Experts of a small language model: a softmax router.
Below are experts of layer 9 (counted from 0) of a mixture-of-experts language model. Rows are named router (the router's row for the expert), gate (a neuron's input weights, with its number), up (a neuron's input weights, with its number), down (a neuron's output weights, with its number) and show model dimensions 64-127. Each number is 50 + 10 x the weight over its row's rms, rounded and kept within 0 to 99.
Before each expert's rows: a language model's description of what the expert responds to; "mostly gets" lists some tokens that are sent to it at least half of the time. This comes from a sample of Wikipedia text that the model never trained on.

# expert 26
Table cell separators. Pipe characters and |---| header rows separating cells in Wikipedia tables, especially at row ends after venues or scores.
mostly gets: "|---|---|---|---|", " —;", "|---|---|---|", "|---|---|---|---|---|", "|---|---|---|---|---|---|", "|---|---|"
router:39 64 38 48 64 52 37 40 51 37 75 62 62 32 48 46 47 32 48 51 24 57 31 42 58 35 66 43 55 58 36 60 50 53 49 41 46 60 55 52 35 56 44 47 57 41 54 43 65 53 52 43 42 46 37 74 45 60 43 65 54 57 55 36
gate0:59 26 52 48 54 53 46 55 44 58 55 46 43 45 51 42 73 41 50 41 44 60 55 52 62 51 44 56 60 53 39 51 56 70 38 49 48 55 63 68 57 66 54 72 50 30 43 47 68 73 41 54 47 49 51 45 56 45 45 61 52 49 32 52
up0:62 57 44 40 50 44 53 49 51 47 70 54 38 56 64 33 45 36 29 29 52 58 42 60 47 56 56 71 53 37 27 58 58 60 47 60 36 52 63 43 52 46 58 46 63 38 53 44 74 61 55 51 50 58 28 43 61 66 61 73 52 55 53 50
down0:44 52 55 38 47 59 46 60 62 48 51 31 50 67 46 50 56 43 57 47 57 47 49 53 49 41 30 64 57 49 43 54 45 45 50 57 58 36 53 60 53 51 39 60 37 51 44 46 54 46 53 54 48 62 37 51 41 52 50 47 48 48 37 73

# expert 28
Roles and relatives. Nouns for jobs, titles and family relations before a name, such as father, son, coach, president, frontman, third baseman.
mostly gets: " father", " son", " coach", " president", " daughter", " President"
router:47 50 52 48 34 54 52 42 55 72 56 71 61 44 43 44 61 40 52 34 51 45 52 28 48 50 51 53 52 46 53 73 35 46 47 41 41 48 66 61 64 49 46 47 32 32 67 47 52 47 61 53 59 53 43 51 44 44 46 67 42 47 65 49
gate0:50 37 42 33 50 48 47 50 52 37 34 49 61 53 42 45 64 35 58 53 64 56 57 47 46 65 53 32 56 56 45 56 79 35 53 57 73 56 47 51 71 33 39 42 39 51 53 43 56 81 46 48 48 48 47 57 30 70 50 49 63 36 54 49
up0:21 51 55 60 36 52 43 30 58 43 60 65 51 63 54 60 43 70 66 43 32 62 32 45 55 52 47 42 41 54 61 43 40 55 59 43 47 66 70 55 32 57 48 56 59 35 54 45 47 60 48 65 56 59 54 57 47 42 60 50 55 49 40 54
down0:53 53 66 55 42 63 56 65 68 48 43 54 52 39 55 40 38 47 47 64 39 53 51 49 44 48 56 65 49 60 58 47 52 51 50 47 54 38 50 61 62 48 49 48 56 62 47 33 49 58 48 59 52 50 38 45 50 67 67 26 69 53 57 46

# expert 38
Digits in stat tables. Digits, percent signs and pipes inside table numbers such as decimals, percentages, times and minor-planet catalogue rows (MPC · JPL).
mostly gets: " MPC", "%", " —;", " LV", " —", "%)"
router:53 47 66 61 37 56 43 47 51 43 78 52 58 48 61 41 50 29 40 43 47 61 50 42 62 51 56 40 55 41 43 49 64 47 45 50 64 43 55 52 37 40 49 58 53 44 73 59 29 69 44 49 59 38 43 55 58 61 60 33 60 65 57 47
gate0:64 54 43 55 46 36 48 52 49 51 44 48 58 34 62 41 63 62 66 59 39 47 63 57 50 48 50 59 44 58 45 38 35 42 59 49 36 43 47 44 63 49 56 46 38 55 48 45 58 39 65 46 48 45 48 49 58 33 62 41 52 63 58 44
up0:57 42 63 66 48 47 48 52 44 57 34 59 50 30 51 37 54 55 61 44 45 45 67 44 59 49 50 46 54 47 39 26 40 56 55 64 34 42 52 43 55 52 55 45 26 49 47 47 68 58 59 38 55 42 40 46 67 36 62 46 42 69 63 35
down0:48 48 56 48 43 38 45 48 51 50 51 47 60 45 53 51 51 50 39 42 56 45 47 46 42 27 41 47 41 54 59 66 45 43 58 50 43 68 47 49 29 41 46 31 60 63 55 49 43 57 42 39 47 46 52 44 62 38 60 51 57 50 46 55

# expert 16
Section and infobox headings. Final words of headings, infobox labels and short descriptors before line breaks, such as Career, History, Species of beetle, politician, results.
mostly gets: " JPL", " Species", "History", " Website", "idae", "Career"
router:60 56 50 62 55 55 46 57 32 38 66 55 60 62 31 47 44 42 48 60 55 61 36 32 60 37 45 39 48 64 37 61 60 32 51 61 65 41 60 49 68 62 66 60 50 51 49 54 58 61 41 50 33 44 55 36 47 35 61 47 37 47 37 56
gate0:69 60 60 45 50 37 57 40 57 43 57 65 41 40 50 49 63 53 59 62 43 61 57 56 30 38 52 53 51 56 47 53 48 53 46 36 37 68 37 64 50 47 49 58 58 37 46 50 60 48 55 52 54 40 60 47 51 50 52 61 47 42 55 48
up0:29 56 50 54 58 49 41 62 42 43 41 51 47 56 37 42 49 35 37 13 51 67 46 65 39 40 62 37 47 40 70 52 44 53 39 49 51 45 60 45 50 43 46 43 34 58 37 38 44 59 32 60 28 58 42 56 38 64 64 73 58 34 60 43
down0:46 54 56 53 40 54 53 57 55 48 51 49 57 52 49 42 40 62 63 69 47 71 45 41 62 49 46 62 48 48 43 71 54 44 58 30 51 65 46 58 52 59 41 53 44 31 67 57 66 46 45 66 41 42 51 37 40 52 47 67 63 50 41 50

# expert 15
Articles and possessives. The determiners the, a, an, its, his and their, usually after a preposition or verb, such as "belongs to the", "was a".
mostly gets: " an", " a", " the", "The", " The", " Its"
router:52 47 39 59 53 53 34 55 55 65 37 48 58 46 39 62 60 56 54 54 45 54 53 59 42 61 65 56 65 54 49 40 41 62 48 55 61 58 51 43 44 61 62 52 52 66 43 42 59 51 46 43 33 56 70 62 28 54 63 63 68 43 46 51
gate0:50 57 52 55 72 45 45 61 48 50 35 50 43 49 46 43 35 53 37 59 44 42 37 47 35 52 61 65 47 39 53 50 50 56 60 45 57 74 36 68 58 48 59 52 38 68 58 46 55 39 44 61 47 55 54 53 75 54 26 58 58 49 51 54
up0:55 50 43 46 46 46 51 43 49 45 58 46 59 45 49 46 66 55 72 28 52 51 47 63 67 63 26 42 63 55 52 51 39 54 50 51 29 33 73 32 39 51 42 47 64 28 46 48 51 62 55 37 47 47 62 48 48 44 65 49 39 49 31 54
down0:48 48 50 43 50 51 59 49 55 62 42 49 37 32 48 34 47 68 49 37 56 62 58 57 71 49 44 47 49 34 37 52 55 29 46 42 44 40 49 52 57 60 48 40 41 40 43 47 50 47 60 39 42 51 41 56 65 60 51 40 65 42 38 69